Below are experts of layer 2 (counted from 0) of a mixture-of-experts language model. Rows are named router (the router's row for the expert), up (a neuron's input weights, with its number) and show model dimensions 320-383. Each number is 128 + 32 x the weight over its row's rms, rounded and kept within 0 to 255. Numbers have three digits each.
Before each expert's rows: a language model's description of what the expert responds to. This comes from a sample of Wikipedia text that the model never trained on.

# expert 15
Description: Pieces right after a capital initial in names, such as V-l-ahović, G-ary, L-ow-e, plus scores in tables and words like Mount, Born:.
router:150091164153198090087169133086092109145109040098168129088172177143166129148163096142073100146130105100135177108130068057102141134136162073111112124141113154094144099154180154121160122070168079
up21:136062121147155121173118094145142159122129108049177194161170196131141105177094152091091127160159138098153107163124104087106121100118126171104114048165171187106143164122127102118163092116129104
up22:098104155164123076072175177134123154175126117144139135148103107138109056192109041088098079135126125140124129089166120135065121138120137096099071107126148118134130120142194118179074175145164104
up23:132158164126116087113168122102136180145148084150148097089207170163099060169191198087122171105099114088085163132121157126101171094117148132097193128131106152137155104130119087113164136107101149
up24:139118070102146142093193139154074124111121106166141150129146146196102105176137135052158140043100157141159140153130123090125156048101099176112144103131081110106112110165179092201121139162123179
up25:158102176082111126139096112155127118147144147102131155131192138124119097207121100085186072118120081164120092095141142124166093135092111154150133105129113134167109075072141133133164071053125126
up26:103157184134155088142133129128174144130115109098140174143164083108138083136096122080175172180107086129143114089178115105134087115155102142052100177136149110178160128129181093091089107138155126
up27:120162170094176161113105109096144113179171115126163089128156099112148113072079148110128066077133110095114139137108126049113144128151103150144158091094169145138109173092122132091127124126117128
up28:153068157187147155137152136122104122105085110164158123082107126107125068105082151096177106088173085077178148145149110122191147142130121100109093138192120099158105090153127108185166166147126129
up29:189115108129199121088083126115157176097144074153128167118105179121129090109140140116092138118144102136130167104118138118139107124084192146103111172150132137066117076117092101090175092120128089
up30:107152165170204124073139130094098111089170104077165176078147095117102142135190133166141174138153133151162086168179074136126102124131141084132109157150125162144153092161095108131148101127092132
up31:174098127166107117099180122101112087111135117149148108078127117151167167125120054165123087109121101154135126141088138097149178179151171125101122133167099134122152125098106075139163138062157118
up32:098092170140102210168120163168127107089119123115082171143194119114123142165122081089153172126101161135135162161142105127077132192122118088123132138135109129152156079125103161112200172089087111
up33:097143168107099179150116102112127111070158115078146115090185189111203147160146180099115073154137143142126088138119114124122153116130095165159194155100143205134117120080142172138133130134160138
up34:170057157126145180087106097103097098098139155140159099116082107125087084144111122174046140078081127049097118113112080131172085120110119115143089178107118120140100174106126177109168178146129109
up35:151099157137155142177140099117122114156110088146140101112114103109131134133141131154158116097190129113094150121165103117097139036106098176091123117111132139164112113143138094174123110093173150
up36:140097110094118090108163118132109106146115149140145125138166144169154170123163095176105073137084061136101089114148074090116195104172173165123138113161114171159114119118142147170100163128132121
up37:101129093145165151156147078112154173185143103133135176077063083134144110151137099097112135161094106078110107059140072115118130109160109112199089074184115136137110126061123154182146132146195122
up38:162105158140115103145152140147139144137089092093087125171135175101127087176165149078085120113144138156110151191116056120110171130072120121095139171116107139132116167217109112188090163080093144
up39:078078164092077057134143100148150087129124103163135110071128101138143123045186112114097087096168085094147204109113127109122146092144157122161069102150149121078149056145148140122125193154139103
up40:079169149185167075101122208125144069135125094122185155097149131151118111056126134120133101161127101091148119098059057123147110113156110083151148149164110172175112112172151091153136162151122109
up41:167077166074173128131146135113112090091140149090118136166067103123142137122105146089151178155089128188171144118187109110062111128066102067167165164076122190146110183113149154082140165147093107
up42:135189081170201189145133127114090116133063140136100111156136122124176123087156162103148068096103173078148156102095098119081107158121162101088065107119060242081135061149124080152168120118148172
up43:123148134134181172132156155065136146123072098158144206072118097105168144123128160064065157141133137148162191121141098120134096092097126088072112148139081084092163141124096155077138087161102149
up44:128139136158163127109132146068191131087121117119111116058126156130084114133120121121160158126084105124163155184094059112147114146161154060158107176142168129148115133167119134148101152158108145
up45:169095156116097117133113108116097123117127119112087107189148142145116216093157132105108099108101132137193189157154085146097175146187125120109107094090143159171123066141137122153055111152123131
up46:167170127118168121123140129124117148191106111119136102157111090101164121193190107089085162161118093162171140094143136150132115134114149121163133176146079137113143092156081105072113132089133180
up47:117150160078121101078145131144174072119120146078150092126109048163104121119148127111125121128127106132123146148058091159104169102158144153167146189123129120190136114115137117090125132145116067
up48:154167166144200116142129118124126128124126156081152135091146179154144080160123136157131146171189163101136113127092098146121096153175166123157141131159070162140139173088101147106190114092137086
up49:152141181138159094114146123137121099143074134084168122116164130161142090116188153139116126130129085143164139153121101071113100252144190169089084174123148169091114132130136113093097119083189110
up50:050095136186114088127111135152143074143107069199097197136144120136125198119121155207168140179135143122149143066128145116119157131140144066108143132128117083169113107208144171143140140121162092
up51:104130191144170167112133102096163115148121102108168159145131136124149120087132159094144146070133107149124096130121091110149132109079144131108108146105126102132160132140129092181066167118141123
up52:149128145198121142123159144143084125137132064211153135126073138159107126109196146171175114109087111122135148182144147103137211144161124129103088148137148141147135140087090102145057140118166104
up53:172126110169144181140081092133091163132137111134157157105157100117134077140171138105127139163169159093083100174147091117114093118085098155109039087173104187055132141046151154109167072108154107
up54:143183121185141156134177124140115091080159100067137176138136123120142117121169157126152134145159130141125088120072077126078140159100184116140132101104164208153130079140123146163152093092135123
up55:119174135122177117126215130134099134163133112114163151117072143106130144169096149139134083091110095209170132104083115099130149127151154156200161111151166087113090089099141136169130150150105135
up56:135146122161131108127169171132094095156136113128120110177110109163142184188151093130121055142075114103101148180195069106108134102094097132100140135093085154128098085182130121127123118131094161
up57:104178174159109077157125084141131172170118092080191125126082143155182149158155170106176098135140121114197165153134113121097169109105114113158142113097126156080128053187128193117228152112112101
up58:080082157064088139136139159127131165160160124166119117171164152135171099039078103153146099082094117156103157115144104139117173136133142131087118093207087103150130127123206069072126133143170115
up59:127179180091161084153117094147101122169072127103110099106122131121117141110098098106139147094122115127180174137044108135109117080129123150152171116085161116102187095154165180175139122122143134
up60:166158138149136121126143177152093142138134157134084104168168131134158094124143135123108156112142159137115142173221100106134148161076101027139113173100141084135101067168103117155136103115117163
up61:115132122099131078108185088149082085097128111100127107098117104106127094072144110148125066130110095115185138059121140143152149078120152105165071118119142123122136140152081181164183182090116164
up62:106101127173168127143093182131133148142161132117100130111100145121129109168112146091176138151134097092117145144101090082081119147197145139151082192131129145146172128044107125097129091110146133
up63:174109108143122085111161107135156155178090056084195152054114077120182169128159103115173095115134089181194170118152109122167156137117145114157106169131066135106142121143178095137097156103143124
up64:152144129138173136143149108154110179125092134068110155088126140105169119162123084115104120129113144129133123202178091124101106110143088179122121117148126142149078090142143147088135108111171132
up65:102043138154148166026108078162154147099144106177153191133110215112129137156106160090140173127125055171096149148036133135139133099109120073140102120129086116132130138098145171081137105080122141
up66:116100135140142094135094154146139146145154175140070131091139115096095137157137088114110101098053112107201127110126117098089128134140135110099162077103143094160068069164137151082142129133146143
up67:125094163165151156134184116138122053132149130080126105120138064138114161156180134097119123130135082188090182093149082124148062148123136100141064147157150179113172113181135150093130177135133147
up68:106148108141159074158182078072123086149090117071177146144208155134150083112118100130128106132128132129157122156119106109150187129140154062082158112131092143120126186146138165193137168101140171
up69:097140101121150163114162140106117131169124141107090102143151117132107109117142114137165166186124141140150148106116046136137097117125115090121070088126101103087129109170115143111127119130119193
up70:095160095204131121132128121125144100161102077110159070088161096152124162122185140152099085105111164110135133173137089135104139122123122068127149140141123108125179154136122143228102178139161129
up71:133099090140151084086145149149142142086168118072133145131088122138151085130145088091079123161113141168155148164157139130130099087140139167125110130097139158078154050126170092093128096149145107
up72:110069174147109161107119102136082134146085132053121144090148149117121117119147157115106094112151146129152176125095105099147099076157141091142122124147167148118144163075112130157115166095131139
up73:134147132175144098172109167105164065135157101131173028108058134146151170142168155142083059141140175129168152124134128125097122116204100085141120152123112190151155070190137128129144173112099093
up74:097126100181173135143140127113161126137141116169116154043131184092164116173192069093085175149161174120113104178125139147106166100144164142116108086127109163134190097137111140162180116135174198
up75:087180116142138118159166137049117134163115078130071135111086134154138125154121126151137124150207124139132124065152138143123123138118121091089120139157120122137124117192070122135148123121086084
up76:084153182128134157056104163149146145116097134094145098125138067148175135119190058088159108121096130043149195095118093131165085131115140089104090155117144091133125137128099138122174124069114142
up77:112139125111124124187151081129116122160137100170125146152166156094131068107047136123173101119115119134090095067170105117146143117163184095175082104115166096137161120139146167135163105128162197
up78:140136157083106134118141151107093142080038109146156083107109149109143114150111118102138141099140107142151144123164127121142106113114095092080133073130117075132121136141116182098239180149117123
up79:104130117151141127140205154057169129102148125139158135155139178209124126119158108164099104147122102115105184130101075109126165158186119099118119151109103160076178152143182104086197190112140127
up80:070154148109124105154123078145133105105115106098133106108096118117167117175152092135093113116152092084120159136129107105124125108087094073082150153159091137133105079135141155133131148115158126
up81:108116082141161181096168157139104142129086090174115171123154171118125109130054078138095141170100081094166172162108096113122147089108155089106125132150079122114137192164151150183132120137160177
up82:160007154111161150171114126087168114154170111112108128180143132108144122055154120188108111153105121127152092174144118135115153130144094186097084121114149134124130118091090108102164085102128162
up83:150119165182136118103127141134134159188132133106100126156077115118101170151140117109144165132138107120140133146091117081108171141164138098142148126132125079196135069140093161114131147118157101
up84:165147084146125139113100141113159165148146078106098172051133153132105119161176111092082066167144126093203156138151135079107214114101117119165220112143182138070158145159161096105150102142178111
up85:159196058141136136161172109102116103143092070110106092161120063147132117169142108100114062146123108142120180117134084157164146097132124110194098128107082140145117070128159115115152117120128057
up86:097176125097144127081137167166143121137139150086155094170128126156081093146140124120091115112123163122114166150103106111132140118144129099131069051100090127140139119172178140191088103179136083
up87:157116168138077150101128147115133099093160147088121133144093105109096149097096077177109121123148129109109105170144137162157106099176133172161142191180109155142122093187180119158194082127153104
up88:163155092160153144150141139143136126118162075083135111107164094146113168113159028122152129119148146131123123134105139112085131110156129100095142134129064115135114088166092163084127094073125100
up89:092155094102153091119158132152190144131141101075137081199103115124125129161178166161074094173161120162126132138130122109121131154160132109122098118119175109175146092123119085185118150097115164
up90:112154075113182179145131136060136074125076121119098077104133173132138127049125195108120139118181111102107164122124117119148148099129110195160220140103205083130135176061140168174172125130141138
up91:084139131135105138114102139137115131131133106142123156073159158125208126071176159127095114089111118102102142166116097098124118167096109107198148080053164142117104089152078169066146123063116145
up92:112133146124174074116149146112114118151125079102128092069107146116120124115109093127189137079128164131184160141107044099113101101159152158083146081084120123149133101158141120123113108152114147
up93:141075124091098107117173120111075149126140134142145101153131165140112105101117133150125111133141132136078141094107202095065202134163145106137090106090101181096111099076155121208105092084067078
up94:097176119160094111046185144126093070148134150126185138138135085190118132166184127097135123126181151136187105119107042150140107100177111126124110145171135135158172059129087120149097204137150104
up95:132136100121150151093153105114087177098058086129108168165165162094096117131143112111188166154108147108111173091092156134127127169100165065102143158084080169101072098117118116163145095102095116
up96:184115076161141110131172123129077170114133129127127164118091096161156147106111137094137145097118125106163131084175140142071145118103153115157088100142183121154168154140109176104199109063142173
up97:117039126178136087135093088125154139139140116083147144158137165112221146141123104133130160125123169126157125100116127146098148168120127156131063106128113130119107107131155105169124112123132090
up98:145107185160145110144099141159110082062126105129112088134120173108145179095106116087139140138160090128132116127142192101121096129142082155062088139119154154089132121132143147074126131145100084
up99:153145145178165174089127131124106019183114060156158078159166123158121081161123127150138115154168175106106191178065102135118158126118149195157152119088062127127138116147194176144160159116155166
up100:191085165160148113144204146127156133120138141110144157150097136099161159133160089163100101079146161131156067098150136119177171093126103166112118057170168225183104061125152113133099129085096139
up101:180143118060180147139095071152056137126137109090126128142163114157165097114088103092093179177130131171100163153137125101130109121125116055121115163145154097138101122182118153089111066163149146
up102:143099161181152099092110132135143106050096099157150132044122151103122134132095083089071147143144153077170101168162134105132099134100116054055102117113129097131131152149134140174102116117112118
up103:068133142223091063091129127110101137094110100149152097131108131140139105081079107134126187187121146149170172100139129089107104160119113077125138067153159148147118179058074138110159137160093073
up104:108133115143098133099129136095144098106166136110139112157152106149096109214178107188089167147181124143087167174179136131132139117122100095135108115118154072171132161152144082094108163148106087
up105:082054161072134150121089091114089146088100095158144104145095090127109146087219125118121106131131118118109137075161104143107169118110090121064168188109091128131088143086121144184150157096125150
up106:154097132128098156100108092166118074073119108132138102143162174132162160145138140097101174101113144148067101156118135109102148175174090143143092125154129128109156110103099119112142080070114148
up107:143153171114127187151121166130106136066132118105150119114105132098134179105138127127158124087134174155124160079112166126093127109104114143135129111117142168068116160120124192143107075086121149
up108:140118145116109100106132170096167097076071104203140070122163148109097129103146061150110097122191163102136149105062161088126136134135090119102132157176085094124167113066175125121155074129154064
up109:090127187129164134134142115091166131203128113103129140065190076115057110164129120107067085145130068114111115138163144153135095176119149095092122175166085128086121134121092111121112175113166207
up110:128171119191094090132098133089062136142111148170123164117107169114150098155171115091160105142133125038097175163114132101124152153143110108091071097132113142125096115109047190129106132156186066
up111:083129114091138160138119101133145152110111076160105181172128156129177085189095150090082134099137094146104169100146128112157141142137065128126137135149150213146158098087162132135124124089124097
up112:149128137172130140109109116113120131101159105118078059044129150142126135120109094098133084195145165094093170118157162140078166175139102084074112061117141147130152069149146169076140066079111133
up113:083132187169094125122075166145090109147152102190131121151107130155131212126085114101116153092149091149135137079151132151089153149150134105133089126147193099109147084147132077111158176113180135
up114:093111162108140159074141093109120170085117113126098132100107097122126100155148118101112126156195137098093128113091144114131110087087107104073098190115124137106139154141095134135099169144106119
up115:147111087161145061143153148138139161164112134073114102103105188132106150059109095124044162094155170140135150160084126076105168087137088112135135112165120196093161135065145099181116121148106113
up116:141153152076144104106136125145119085175115096165126126072172123152120113185103096113173152159114091107146106154175138153103118085176105096181110103104132097157127090156179145120105120085137122
up117:129136146148190150106155105109147103168136132163094078125126175118099147096131194134164130049175097169110160112112088103146169085164121093145139131112108141079118127118144153103092123114151139
up118:064118155097133086124131141097137170122145149134106107137172089138111108093116106099131090126097087130121133185092171084073153117137098120097186173111095086136114140057141140121116105108204117
up119:160155150121126059174087141118096170123143096118121074163139127143153122120182103169114103137158125104114127089161156084146153122120116141177147133108110141100141074121146153093099124101212139
up120:191111048122114178137158128133127100133128091091121110074180150135115159122131079117162121136148140170196101155171116147091128155080109090141113139123173096147123139151125143162161144175117096